From a checkpoint of a small mixture-of-experts model trained on Wikipedia.
Size: 12 layers, width 128, vocabulary 8192, 37M parameters.
Training: a variant of Adam for the experts, 573M tokens.
Below are experts of layer 4 (counted from 0) of a mixture-of-experts language model. Rows are named router (the router's row for the expert), gate (a neuron's input weights, with its number), up (a neuron's input weights, with its number) and show model dimensions 0-127. Each number is 50 + 12 x the weight over its row's rms, rounded and kept within 0 to 99.
After each expert's rows: "comes after" lists some tokens at least twice as common just before its tokens as in all text. This comes from a sample of Wikipedia text that the model never trained on. Tokens count by the router's weight.

# expert 208
router:45 27 49 61 49 53 60 48 67 70 49 42 34 33 31 76 68 40 67 36 66 52 55 60 57 46 45 62 70 39 39 57 38 64 34 58 77 30 44 50 51 36 46 52 67 51 54 49 63 59 29 54 45 52 49 65 55 46 45 27 42 66 56 67 65 58 22 63 37 49 57 42 53 62 49 48 65 59 67 51 69 58 51 63 60 44 57 59 53 53 28 65 62 66 57 66 40 44 48 55 59 57 52 48 33 70 66 57 52 63 51 45 41 32 49 57 60 49 59 46 57 64 58 42 68 21 36 56
gate0:31 49 29 58 46 76 50 65 62 56 42 47 43 57 38 47 56 66 52 62 55 27 61 32 35 41 25 53 51 40 48 69 52 45 45 66 54 52 23 50 35 50 53 60 61 43 50 45 40 48 50 43 32 66 40 48 48 56 33 21 29 47 52 63 36 52 41 62 51 64 41 56 62 48 25 57 57 47 36 48 57 79 23 57 50 29 43 38 59 70 49 58 61 47 58 50 45 49 59 43 49 74 29 54 39 60 53 55 40 52 57 55 65 35 66 74 62 40 40 61 28 57 58 39 49 54 48 58
up0:34 48 25 64 50 67 63 60 63 54 38 48 50 64 34 57 57 60 51 65 55 31 61 38 32 54 30 43 51 39 47 69 51 45 42 61 49 47 28 39 31 42 57 62 61 51 41 37 44 42 50 46 32 74 34 52 47 52 28 27 32 48 51 68 36 54 37 65 51 67 45 53 53 58 20 53 50 55 36 57 60 79 31 54 48 40 52 38 50 78 52 54 67 43 50 51 54 54 52 48 57 65 25 54 45 55 49 63 38 52 57 52 63 32 58 76 60 42 32 59 41 55 61 40 52 39 42 65
comes after: "-", "|", " (", "(", "{", "["

# expert 124
router:38 57 75 37 56 61 78 46 54 51 55 46 33 52 66 51 29 54 56 34 44 61 41 51 34 41 25 63 36 60 50 43 52 42 43 41 42 66 28 48 40 56 46 49 65 47 61 58 39 21 54 51 60 78 55 42 37 37 58 35 64 45 47 55 56 62 60 54 47 73 40 43 18 48 56 48 37 58 50 46 76 47 56 56 61 47 39 69 53 51 54 82 41 49 53 58 54 41 31 67 66 55 74 46 43 50 63 59 57 58 40 56 47 43 51 37 71 57 36 38 66 68 41 46 40 54 62 48
gate0:61 66 59 43 61 32 65 45 56 48 56 64 44 72 35 53 55 34 45 38 41 44 51 42 51 49 42 54 60 51 59 40 64 80 49 40 51 41 37 45 58 36 49 55 35 64 59 40 50 53 48 49 46 65 69 47 52 36 37 49 52 39 45 38 47 57 52 48 78 54 60 40 59 47 45 39 42 54 57 48 50 31 46 60 38 33 49 52 83 44 61 56 40 34 52 12 40 37 46 53 63 63 53 59 31 17 33 62 58 48 54 77 53 67 28 53 65 34 40 66 37 46 46 68 65 46 61 60
up0:62 61 51 37 65 42 62 41 56 49 54 53 52 51 36 71 57 41 42 37 47 55 47 32 40 40 43 52 61 41 58 31 57 82 35 29 54 45 41 46 54 34 55 44 32 63 55 37 51 50 44 53 46 63 66 48 36 41 55 31 70 41 45 45 44 66 53 38 76 60 53 47 52 45 39 49 31 45 53 51 53 37 57 42 46 36 37 49 63 51 64 47 53 42 50 27 34 27 49 51 64 61 44 70 13 24 54 78 62 51 47 68 60 52 36 54 70 50 40 72 48 59 44 72 65 40 52 38
comes after: " |", " ·", " The", " —", " the", ";"

# expert 130
router:37 70 66 45 52 49 40 62 44 31 56 52 37 49 45 55 59 48 67 72 37 42 49 65 54 59 70 38 42 68 29 39 68 38 51 41 24 57 28 68 33 46 27 37 27 65 49 52 63 36 60 67 63 80 40 61 52 40 33 59 46 53 54 59 41 56 43 71 53 44 51 46 44 35 50 39 46 48 75 39 40 51 62 58 68 51 61 38 46 38 52 48 52 53 52 31 34 49 64 61 54 44 44 71 61 52 49 75 67 58 57 76 36 56 45 42 48 55 43 42 47 39 50 54 35 47 56 60
gate0:43 53 60 37 55 44 41 46 83 78 52 44 40 52 54 51 76 76 44 17 56 65 44 64 56 08 52 66 31 42 48 45 50 43 32 63 75 64 52 49 38 60 55 30 43 75 36 50 44 62 42 50 58 50 46 50 48 48 60 22 53 28 34 43 62 40 43 49 60 47 50 51 40 38 48 37 56 59 37 44 57 55 61 65 47 47 38 45 61 42 72 48 57 43 43 60 58 54 66 55 58 62 53 52 36 51 52 36 59 47 46 41 41 56 38 48 47 41 39 46 42 41 44 65 61 70 57 38
up0:60 66 48 38 58 55 59 55 59 69 31 41 52 50 48 61 86 81 45 28 69 47 32 68 52 40 71 56 52 60 52 44 56 32 37 47 50 57 42 60 65 54 40 45 40 51 40 52 54 35 56 66 53 47 46 48 63 41 59 48 48 52 41 56 45 47 32 59 75 63 50 55 37 57 38 43 59 60 44 37 42 55 65 52 56 57 41 44 45 27 53 42 61 48 26 56 65 64 72 54 50 51 43 58 70 71 54 39 66 49 50 59 39 45 54 49 32 05 35 42 47 50 33 66 51 57 39 46
comes after: " which", " did", " who", " that", " but", " he"

# expert 198
router:45 62 58 47 45 52 67 66 60 66 49 46 37 33 85 48 53 41 56 40 35 40 31 66 20 53 21 47 33 49 54 36 45 61 59 43 31 43 49 39 43 50 35 56 66 29 60 36 34 44 47 36 42 58 55 52 47 43 43 65 33 56 34 65 55 51 51 46 46 59 63 64 43 53 53 50 32 43 53 42 41 45 58 41 31 61 40 66 47 32 53 62 51 48 42 48 41 50 56 44 58 32 68 57 48 28 58 30 39 50 27 73 56 40 55 49 53 50 40 24 38 46 36 59 32 68 60 28
gate0:44 50 29 39 42 69 48 45 57 40 64 34 47 48 51 45 55 41 38 54 65 22 40 65 54 61 35 52 40 42 63 58 44 51 61 45 72 29 65 32 52 44 54 49 51 45 50 65 48 67 44 60 51 25 50 51 54 38 76 67 41 60 33 38 50 61 42 33 35 49 64 54 45 48 49 42 33 44 47 52 56 64 73 51 54 58 53 62 65 50 52 66 63 53 39 44 30 60 47 58 71 43 39 44 48 56 60 43 55 34 62 74 84 43 50 28 76 41 57 63 48 35 51 53 41 61 27 69
up0:31 49 47 44 46 67 39 55 53 39 54 32 44 70 39 25 50 33 38 43 65 13 51 70 35 76 36 56 60 41 55 53 38 48 72 51 79 42 68 26 49 56 48 61 50 41 54 65 53 50 61 49 37 35 34 48 70 41 61 61 37 56 43 54 54 65 42 36 41 38 45 48 42 36 46 50 34 37 36 57 46 58 62 42 43 57 33 55 60 65 45 67 45 53 46 41 34 34 40 50 69 60 47 40 51 55 58 50 58 30 48 64 71 33 38 34 46 39 48 62 42 49 51 39 34 45 42 68
comes after: ")", "C", "1", "S", " 1", "2"

# expert 166
router:45 67 47 36 55 58 33 27 77 56 67 57 51 60 53 45 66 79 40 37 52 42 53 67 39 46 50 43 62 41 67 56 31 55 79 46 53 63 73 24 36 52 54 48 53 48 63 64 34 52 47 36 61 48 65 57 42 73 38 57 42 75 61 53 49 63 37 41 51 46 61 59 46 43 39 29 57 27 29 59 44 34 44 68 69 65 47 43 57 57 40 29 53 49 65 32 46 65 61 46 45 58 37 41 61 51 48 38 58 54 52 43 55 49 53 55 52 44 52 61 46 41 78 67 43 47 46 37
gate0:57 65 44 38 68 60 37 46 60 43 76 34 31 60 59 46 57 59 38 65 37 57 72 73 36 29 37 41 44 38 67 62 63 53 48 53 54 59 68 47 34 52 52 48 41 43 31 74 34 73 56 33 31 51 64 60 67 57 52 60 66 67 42 56 51 50 38 71 34 66 41 55 52 28 49 50 42 47 40 47 48 38 61 59 49 55 58 50 63 44 48 56 58 57 48 44 47 59 57 53 75 73 41 56 53 43 87 45 57 45 42 37 44 35 24 47 55 60 42 56 47 29 41 43 60 42 50 56
up0:20 56 53 64 42 49 59 45 33 61 43 77 46 49 56 41 47 46 44 42 75 42 60 58 52 38 67 63 55 54 40 51 27 58 70 47 51 30 32 53 43 43 20 32 52 49 79 45 64 45 53 51 57 31 48 58 25 55 40 50 42 52 58 66 53 49 66 28 57 51 46 41 51 55 62 43 42 47 48 38 79 44 40 52 49 48 32 63 39 52 51 58 53 46 44 52 32 42 30 40 46 44 42 24 50 65 45 67 54 60 60 71 44 69 65 40 60 28 44 34 54 58 42 60 42 68 45 61
comes after: "B", " Z", "P", "K", "M", "D"

# expert 21
router:67 76 29 63 49 54 26 54 46 43 39 57 45 55 36 53 48 24 52 54 54 52 22 47 58 61 51 43 57 59 19 44 72 45 50 61 52 76 64 42 70 42 43 37 46 53 62 54 82 56 37 63 50 64 52 48 61 57 53 39 63 62 57 50 25 62 61 60 59 63 72 63 57 55 57 62 61 48 89 37 49 59 61 53 47 29 52 38 46 37 45 56 42 46 56 45 54 69 44 61 57 45 55 59 52 62 52 71 66 47 50 48 42 46 52 34 52 51 52 47 59 58 46 47 64 46 29 62
gate0:49 52 45 42 51 42 38 36 57 43 42 78 41 63 52 63 25 53 51 51 45 48 39 32 48 52 44 73 60 79 32 44 46 33 35 64 55 58 55 39 61 59 73 35 56 54 47 30 50 56 65 74 35 62 38 52 47 47 47 41 72 52 45 63 51 68 54 38 59 60 43 56 46 61 80 56 61 71 50 51 63 56 31 40 44 33 34 36 63 45 40 68 73 26 58 45 59 58 45 48 45 55 49 49 61 69 40 48 55 38 70 41 47 48 61 43 45 48 34 41 39 47 61 44 73 67 50 38
up0:41 53 32 58 42 32 49 28 54 50 48 84 70 67 55 47 39 51 59 56 44 56 51 36 64 51 55 67 67 59 28 63 50 47 48 50 46 56 56 37 52 70 73 43 56 48 41 30 50 62 70 70 47 65 37 56 37 46 56 47 66 57 50 56 57 68 56 48 43 63 50 63 38 57 70 58 68 81 45 48 60 49 28 38 44 34 37 36 58 57 31 59 64 35 63 48 58 55 38 52 43 37 61 50 62 59 27 66 33 55 79 52 44 61 56 42 48 51 44 37 58 39 66 42 59 63 62 43
comes after: " has", " had", " have", " is", " was", " not"

# expert 59
router:46 61 28 43 50 54 34 46 52 48 38 53 43 41 59 49 43 34 68 75 51 49 63 53 37 56 48 56 35 59 43 51 23 47 34 52 65 75 55 43 43 41 40 66 44 31 49 42 45 60 51 58 61 70 53 21 58 65 58 50 43 45 53 57 79 49 28 54 47 48 36 53 34 57 52 37 39 46 57 59 50 42 62 64 47 64 52 76 66 34 61 44 35 44 51 48 26 44 32 64 60 53 57 62 51 43 23 45 45 77 47 53 54 41 74 48 65 58 44 38 41 54 58 59 75 67 61 68
gate0:48 46 48 40 54 56 54 33 61 38 35 68 63 78 29 39 75 59 46 52 35 46 64 27 24 85 56 48 55 64 56 47 49 56 41 60 54 50 66 44 41 52 52 45 53 35 37 34 56 60 39 43 36 29 57 32 57 60 56 59 33 55 49 60 57 61 51 64 35 57 41 45 66 61 42 34 40 42 44 47 33 45 68 38 51 63 72 36 75 48 61 51 60 45 51 75 38 41 54 59 59 31 70 45 48 61 50 36 57 53 55 56 57 38 57 42 22 44 45 38 57 41 64 47 36 57 58 62
up0:49 53 33 55 58 53 53 34 51 60 36 35 35 73 41 50 60 60 49 53 55 39 42 51 38 68 48 53 42 46 33 34 41 33 48 54 49 64 84 61 54 61 54 38 54 26 44 56 39 67 42 65 25 54 55 46 55 56 55 52 32 36 35 56 58 32 45 58 35 58 42 42 55 63 65 27 30 47 59 49 27 70 55 54 51 67 41 36 43 54 59 48 52 52 45 62 47 55 57 53 54 39 63 56 68 70 67 26 57 53 44 50 30 54 55 53 21 21 55 43 52 58 43 49 29 41 50 73
comes after: "|", " |", "=", ":", "-", " the"

# expert 118
router:59 61 64 57 55 56 69 68 73 53 45 57 58 42 40 51 51 72 29 47 50 70 43 28 53 26 45 58 41 51 38 58 54 69 32 59 56 62 32 55 66 39 60 56 54 54 68 41 40 59 63 47 59 58 32 44 46 39 51 48 44 41 72 37 47 48 63 32 70 63 38 68 24 43 49 65 52 63 44 42 66 38 45 57 59 44 29 63 49 19 56 50 74 53 60 47 58 51 56 56 52 82 46 55 57 69 53 42 64 49 51 46 30 59 36 49 70 36 50 49 50 69 54 41 57 53 52 40
gate0:61 48 53 51 64 28 55 60 69 58 37 33 63 42 50 40 60 60 45 38 49 60 51 58 52 61 46 60 72 29 43 51 51 58 61 59 36 51 40 47 53 55 38 43 50 42 56 37 75 57 51 37 39 37 44 33 59 43 29 49 58 34 54 48 56 50 38 48 70 32 56 46 47 68 52 49 51 55 35 42 48 42 52 49 73 34 40 32 75 44 77 47 67 14 61 66 43 66 45 36 53 65 37 64 75 70 46 63 53 54 38 65 57 40 45 68 46 41 58 38 56 38 78 53 38 60 42 55
up0:43 30 57 48 49 50 34 64 69 53 47 37 56 58 47 34 60 43 46 53 54 40 53 69 66 63 49 48 69 51 65 63 70 46 65 53 46 50 37 58 55 50 36 34 51 38 38 59 45 45 40 33 44 41 43 58 43 49 17 58 69 40 53 63 60 46 39 62 51 09 46 42 47 60 29 37 56 61 41 54 46 52 51 64 45 32 51 15 57 43 46 39 47 46 58 46 47 62 51 59 70 38 38 76 68 62 31 58 40 58 28 54 64 39 69 59 64 51 49 39 71 55 53 52 47 58 41 66
comes after: " the", " The", "The", " All", " all", " New"

# expert 253
router:43 62 51 54 45 48 41 41 60 58 61 78 40 62 39 57 64 76 55 55 56 20 44 44 57 62 73 57 66 51 51 52 39 55 75 46 52 54 68 21 49 41 37 36 58 42 33 51 54 45 38 59 63 20 40 50 50 71 61 50 35 48 53 44 36 49 49 53 52 55 52 66 46 43 64 45 44 36 64 72 52 60 48 63 79 66 57 55 28 47 47 35 64 52 50 40 46 54 55 46 50 65 37 55 72 60 48 54 76 55 45 36 28 39 63 68 47 39 52 50 49 52 49 75 38 56 41 50
gate0:48 60 51 45 54 63 49 47 34 52 54 49 62 47 57 63 51 48 47 63 52 45 51 29 45 69 49 38 44 59 15 37 36 45 43 36 72 45 43 44 74 43 42 66 56 46 33 45 25 56 62 90 56 60 40 35 67 54 45 36 68 41 59 49 35 35 52 48 51 51 42 62 47 63 21 52 57 45 56 48 54 37 60 50 51 59 56 38 59 62 59 62 26 39 54 63 50 62 50 39 43 44 74 69 55 65 69 38 46 37 68 43 46 67 48 45 41 31 56 37 57 74 58 55 55 56 56 70
up0:42 59 44 42 55 41 67 41 38 54 49 54 59 58 48 34 50 64 55 57 62 29 31 42 38 39 60 25 44 47 30 39 41 45 49 24 58 51 57 32 74 39 47 48 64 40 36 42 27 80 29 83 66 45 50 55 46 62 50 48 68 47 67 56 45 38 53 55 39 56 60 53 53 63 37 43 56 53 59 61 59 41 41 52 65 78 56 40 56 68 52 41 57 50 61 61 50 58 58 44 30 56 54 55 68 49 72 41 45 59 57 48 25 70 43 62 52 34 70 61 52 55 73 50 47 60 55 61
comes after: "F", " p", " e", "B", " F", "W"

# expert 187
router:51 59 53 61 41 47 55 46 43 63 41 59 64 24 56 67 50 33 53 54 52 53 54 76 38 59 52 48 57 43 57 63 39 43 29 62 69 35 61 59 35 40 52 43 52 53 54 40 39 38 47 61 58 51 54 52 22 47 43 34 54 45 65 53 61 73 34 76 35 60 57 40 42 57 51 60 66 78 40 62 69 66 59 65 74 58 52 50 59 43 58 48 58 48 43 22 35 33 41 56 57 68 54 64 53 43 60 62 37 62 42 47 59 44 51 44 20 31 62 53 53 40 58 52 65 24 46 36
gate0:57 40 51 49 52 37 54 48 46 54 41 49 61 22 51 45 41 54 50 62 64 28 44 65 49 60 34 72 48 66 62 52 46 42 32 53 64 55 38 56 46 49 93 32 70 65 57 30 52 50 31 78 62 57 60 48 36 59 44 25 62 42 67 62 55 59 52 31 59 48 43 50 33 55 54 53 52 63 45 64 48 51 45 49 60 61 51 35 61 39 60 41 43 73 55 61 81 40 46 48 52 51 54 37 30 59 48 67 34 57 55 40 53 54 49 72 44 69 66 44 42 42 62 42 49 37 33 57
up0:37 49 53 48 71 61 46 52 59 39 46 35 57 50 55 30 42 52 56 38 43 32 49 42 58 60 24 62 43 56 22 42 51 70 60 39 59 32 38 33 21 43 61 35 27 62 43 60 67 49 49 54 56 43 60 44 46 57 55 41 57 47 56 60 24 64 28 52 50 42 30 51 48 52 65 63 40 46 50 30 56 67 58 45 60 48 41 37 34 41 55 41 30 72 55 61 68 50 40 47 54 38 50 49 45 62 68 36 30 56 68 29 57 32 58 50 29 57 46 49 48 60 65 58 59 72 63 65
comes after: "-", "\n", "|", " |", ";", " ("

# expert 137
router:39 69 62 42 44 30 29 37 63 63 63 42 31 42 67 59 49 57 21 61 47 59 35 52 41 30 53 63 29 48 36 49 51 51 37 47 35 55 52 42 32 29 60 45 53 57 31 56 16 58 60 48 65 79 60 46 39 53 52 51 54 54 37 43 52 54 40 67 62 57 50 41 68 44 59 54 46 27 36 41 60 33 64 33 45 41 33 81 46 35 48 56 35 62 46 52 59 60 69 67 50 37 47 56 60 37 51 51 51 36 52 40 56 50 29 35 62 34 46 50 43 61 46 56 47 58 41 51
gate0:54 43 56 46 54 32 53 39 61 56 38 37 56 39 24 69 54 53 54 62 45 63 26 55 31 52 42 53 62 33 51 39 35 30 61 48 46 60 43 80 50 56 50 49 46 59 39 56 49 58 29 34 64 43 44 40 48 63 63 47 67 63 44 73 38 47 39 51 57 42 35 59 69 44 55 31 50 55 59 28 76 44 45 62 25 69 44 42 47 50 57 67 56 63 37 56 41 38 60 61 64 08 39 47 39 43 66 49 57 59 45 46 35 52 39 61 49 37 64 57 56 47 28 55 61 63 52 54
up0:52 64 61 47 56 58 50 49 50 44 44 33 55 56 60 45 56 59 49 17 46 59 48 46 45 44 60 36 36 60 46 56 61 46 35 46 60 74 45 52 33 43 44 40 77 40 58 57 61 48 46 62 64 52 48 63 58 46 45 43 64 47 73 29 62 49 65 69 17 76 50 61 44 62 40 44 71 44 51 78 55 76 45 57 52 45 56 59 37 77 42 57 26 49 28 28 31 56 40 37 57 51 21 32 61 54 41 48 35 43 40 51 43 37 55 54 59 43 58 40 49 37 55 52 47 64 48 53
comes after: ",", " the", ".", " 18", " The", "0"

# expert 50
router:39 71 51 67 46 54 55 40 59 35 36 43 47 61 41 58 40 34 68 62 32 32 50 53 37 58 57 66 40 42 23 54 61 46 57 54 45 79 37 44 48 49 54 52 45 52 43 67 63 46 35 47 67 61 62 64 54 30 54 49 81 38 58 63 32 47 49 54 73 24 52 56 45 32 41 49 63 55 81 40 40 61 66 63 44 54 52 39 61 39 58 43 40 54 54 28 69 50 62 52 43 39 52 59 54 64 47 70 68 57 57 63 55 58 49 41 55 55 22 28 50 52 56 36 39 56 55 58
gate0:64 59 43 47 53 63 67 33 61 31 41 43 37 61 47 63 34 55 52 20 63 53 31 40 53 45 50 56 41 64 38 48 53 49 47 68 75 63 40 61 52 56 63 41 62 49 46 49 52 64 40 56 57 56 58 35 50 46 48 14 53 56 65 44 56 36 32 59 40 42 49 33 51 69 42 39 65 32 45 49 58 56 57 66 65 45 26 59 50 43 70 55 55 38 50 54 45 34 61 31 38 45 43 54 62 80 48 34 45 75 54 30 42 53 23 37 58 64 49 59 59 57 57 58 45 32 60 67
up0:68 59 24 53 57 77 60 45 54 52 68 70 56 60 44 61 58 66 53 32 61 66 60 49 43 44 41 81 58 54 60 50 40 51 40 49 54 51 52 56 57 61 77 49 64 44 74 46 42 55 28 64 45 46 63 33 56 50 56 49 43 40 46 65 78 40 46 69 50 39 29 53 54 61 46 64 49 38 38 66 59 64 62 46 55 63 32 43 66 54 56 49 52 49 37 46 60 24 53 52 50 63 59 50 38 49 45 31 53 60 50 31 58 57 64 52 75 38 54 75 52 62 47 36 50 21 44 50
comes after: " it", " that", " which", " It", " he", " He"

# expert 51
router:37 43 44 54 52 50 67 76 45 65 53 48 52 32 40 58 33 46 74 44 63 48 54 62 42 68 54 54 62 48 76 65 38 68 44 45 34 27 41 58 40 33 73 64 44 49 50 35 38 59 62 57 47 63 68 53 26 33 51 20 55 50 53 51 65 65 34 54 52 55 56 57 33 43 48 63 42 32 43 32 57 29 52 70 70 54 45 55 53 62 42 46 68 53 55 54 50 52 65 45 53 70 49 41 39 47 56 44 45 50 49 39 71 65 55 39 29 43 55 58 47 48 72 59 75 54 33 55
gate8:55 38 66 44 42 26 65 66 62 48 50 46 51 53 52 72 46 39 59 41 61 58 49 69 73 41 42 53 44 46 50 56 61 33 70 39 38 28 39 46 52 60 57 66 46 56 50 59 44 54 35 51 67 37 34 54 41 31 49 51 45 60 47 52 45 69 66 56 35 52 68 68 35 56 65 59 61 49 49 36 38 42 81 58 55 62 47 24 61 51 49 37 42 52 58 69 61 33 68 53 43 60 56 46 33 60 44 64 29 69 75 52 68 63 42 66 51 42 54 60 60 43 44 41 72 58 30 34
up8:53 58 45 64 68 67 47 35 51 62 47 56 43 50 54 35 51 53 47 56 42 31 41 43 28 62 63 49 64 55 52 57 40 69 34 54 57 69 53 47 54 40 44 23 71 53 49 37 47 63 68 54 50 66 63 51 61 54 58 46 51 46 54 35 57 34 41 48 63 51 35 51 52 65 49 47 44 53 58 77 53 51 23 58 37 44 66 69 41 46 57 51 58 32 34 33 21 40 34 51 42 37 44 59 57 44 51 45 49 40 17 56 54 41 85 31 45 61 58 49 24 55 23 51 40 36 56 52
comes after: "\n", "-", "|", "\n   ", " Country", "\n "

# expert 162
router:47 54 71 49 32 65 45 59 56 38 72 47 72 52 69 62 45 27 57 25 29 37 40 65 37 52 56 44 34 52 69 55 65 47 69 55 58 31 47 40 46 52 46 67 36 29 41 42 48 34 58 32 24 58 49 37 53 36 57 66 78 32 36 46 57 58 43 31 43 58 26 65 52 51 52 36 52 45 37 49 41 54 51 28 54 58 57 53 54 39 61 62 64 60 39 45 28 41 53 49 41 40 43 57 59 57 41 44 39 42 51 63 43 29 43 43 64 43 57 42 41 40 58 48 67 40 67 38
gate0:51 65 45 41 40 47 58 22 57 47 60 52 36 39 65 75 26 45 53 37 31 50 46 41 74 34 59 49 62 40 41 40 66 51 44 79 48 54 34 37 50 50 39 61 72 54 57 29 61 75 60 49 48 42 63 54 50 57 46 52 47 60 46 59 53 76 57 54 48 52 51 41 36 44 71 31 58 46 40 46 64 35 59 62 50 47 48 61 41 51 84 59 62 41 40 47 57 28 56 37 60 52 52 43 44 75 71 44 72 59 46 40 56 38 43 64 67 49 30 57 43 61 58 68 57 55 52 53
up0:55 46 49 35 55 48 52 64 37 54 70 61 47 50 22 53 55 63 45 62 65 43 64 78 48 51 42 55 53 48 51 64 28 64 67 34 45 38 62 60 48 32 74 41 56 43 37 49 52 50 46 68 59 41 44 39 37 50 56 48 41 24 50 61 53 40 62 58 63 40 65 50 68 65 31 71 31 58 55 61 45 57 44 56 45 40 44 37 67 60 24 45 38 55 70 60 53 66 54 51 60 61 58 51 42 30 38 49 40 45 44 43 51 68 76 29 39 61 35 56 74 23 56 42 40 46 49 44
comes after: " of", " with", " by", " on", " for", " to"

# expert 100
router:45 76 64 34 41 32 34 62 40 65 55 56 57 36 42 46 56 40 55 53 54 49 32 49 44 62 56 64 43 53 81 28 53 40 24 23 55 46 34 52 43 37 61 55 56 50 55 69 27 69 48 39 48 65 44 53 20 25 49 49 56 53 37 41 42 50 53 50 57 67 64 51 48 34 52 46 51 39 40 46 56 48 54 47 61 34 58 70 51 32 50 49 53 58 55 36 62 56 47 57 74 35 44 81 64 37 56 41 54 31 50 46 65 42 40 46 61 58 34 38 38 51 44 39 52 70 57 66
gate0:37 71 56 46 25 67 50 56 29 44 72 59 59 44 48 53 60 48 43 62 16 42 66 65 68 60 61 46 52 42 49 54 54 48 49 48 65 41 26 51 50 48 59 51 43 38 54 66 50 46 51 46 29 48 36 43 36 54 43 40 53 43 46 34 71 38 46 57 44 64 53 36 66 51 28 45 60 45 38 58 68 25 69 53 51 42 54 34 57 50 71 49 57 49 45 54 60 56 34 15 54 75 54 50 46 37 49 37 70 61 48 33 49 29 62 47 60 68 52 52 54 44 55 80 39 53 55 45
up0:43 75 59 53 27 50 45 59 37 47 63 71 58 37 50 47 62 52 60 68 32 43 40 57 54 64 54 41 58 45 59 47 62 38 38 45 42 39 46 70 41 25 59 61 44 38 64 69 37 45 41 41 44 54 40 49 38 49 47 53 65 47 63 48 54 33 52 52 61 61 74 36 68 46 32 54 53 61 41 40 56 39 68 48 71 36 55 38 48 52 69 67 56 55 64 46 64 64 37 22 58 60 51 61 57 51 63 35 79 51 60 58 57 33 72 58 56 76 42 48 60 25 46 66 45 56 31 55
comes after: ")", ",", ".", "\"", " It", "\n "

# expert 153
router:47 50 54 50 51 63 67 41 47 67 49 49 50 67 73 11 48 68 44 33 32 51 66 57 39 53 65 56 55 64 25 50 66 54 76 69 45 48 48 30 53 42 55 26 71 40 38 57 30 45 33 56 58 33 50 54 32 52 47 36 37 74 65 45 60 63 64 70 48 52 49 51 45 53 47 38 51 36 41 56 41 63 36 47 46 71 39 54 32 45 62 46 77 55 46 53 58 65 70 47 57 59 32 51 62 49 61 60 42 50 61 71 63 45 61 40 51 48 58 44 53 52 49 67 52 63 56 44
gate0:50 31 47 57 53 45 52 30 49 54 49 54 65 52 38 42 53 20 25 31 59 43 48 50 44 61 38 49 76 37 38 55 64 58 32 47 49 38 48 72 53 72 58 53 35 33 46 44 69 57 60 67 28 51 59 63 70 35 46 67 55 52 44 68 57 54 47 49 71 46 50 40 65 61 45 57 62 56 52 74 31 64 54 29 44 41 50 58 63 51 59 53 41 68 39 54 61 61 32 52 52 59 77 37 39 54 41 80 57 57 53 32 45 51 39 54 29 61 41 52 54 67 55 45 60 43 33 43
up0:68 63 64 55 45 51 52 50 73 67 45 60 76 72 52 35 56 72 23 43 46 34 53 44 48 57 48 40 58 58 40 49 70 51 45 51 53 57 46 58 58 48 56 48 54 38 45 55 42 47 47 40 42 43 57 63 49 47 41 55 47 56 50 37 61 56 42 59 50 56 60 34 54 63 52 30 64 41 42 54 49 65 44 38 62 58 35 71 54 48 55 59 56 62 53 78 64 66 57 37 57 68 84 40 64 49 83 49 70 44 40 47 45 44 27 59 49 42 44 33 48 63 63 46 31 63 14 62
comes after: " M", " T", " F", " L", " N", " H"

# expert 163
router:22 55 69 53 49 46 36 60 48 54 42 50 50 46 68 31 55 62 49 33 38 63 49 78 46 52 32 58 39 31 36 64 43 49 65 59 48 53 61 70 46 36 43 49 43 59 29 54 34 37 59 38 53 75 46 58 43 34 67 55 57 54 46 62 47 40 58 56 34 59 38 57 53 40 41 47 54 35 45 57 34 49 71 36 30 59 67 62 34 59 61 60 44 68 45 53 44 53 36 67 65 44 45 38 51 42 54 38 55 53 30 69 58 41 46 64 51 39 73 60 71 64 42 42 73 45 59 21
gate0:53 63 49 39 46 37 44 57 55 52 89 57 31 61 66 54 49 52 56 36 25 49 53 51 50 50 35 61 66 38 67 44 47 74 57 61 52 64 43 24 85 54 44 53 32 57 48 42 64 40 50 37 50 52 45 18 33 43 36 63 29 48 52 56 67 49 28 44 74 38 58 43 54 30 53 38 53 44 51 47 36 47 47 71 58 49 71 55 58 42 63 53 62 39 40 62 65 69 65 57 54 46 62 45 65 47 51 37 40 50 42 40 26 43 37 55 66 50 46 66 43 53 51 59 54 45 54 54
up0:50 55 36 67 42 42 46 54 45 52 32 49 54 52 43 36 55 35 41 54 67 54 48 55 64 64 65 41 48 54 33 51 56 54 48 24 18 34 48 49 36 60 49 57 65 47 69 66 32 51 52 59 40 43 79 67 78 62 55 36 55 46 37 32 54 63 56 62 63 62 42 52 26 62 32 37 43 55 59 36 62 30 52 49 44 25 55 48 60 55 35 33 31 43 52 46 32 47 43 47 37 55 51 66 41 70 33 34 52 53 64 61 71 46 62 50 51 52 47 29 56 38 63 34 47 42 47 69
comes after: " in", " (", "–", " $", "19", ","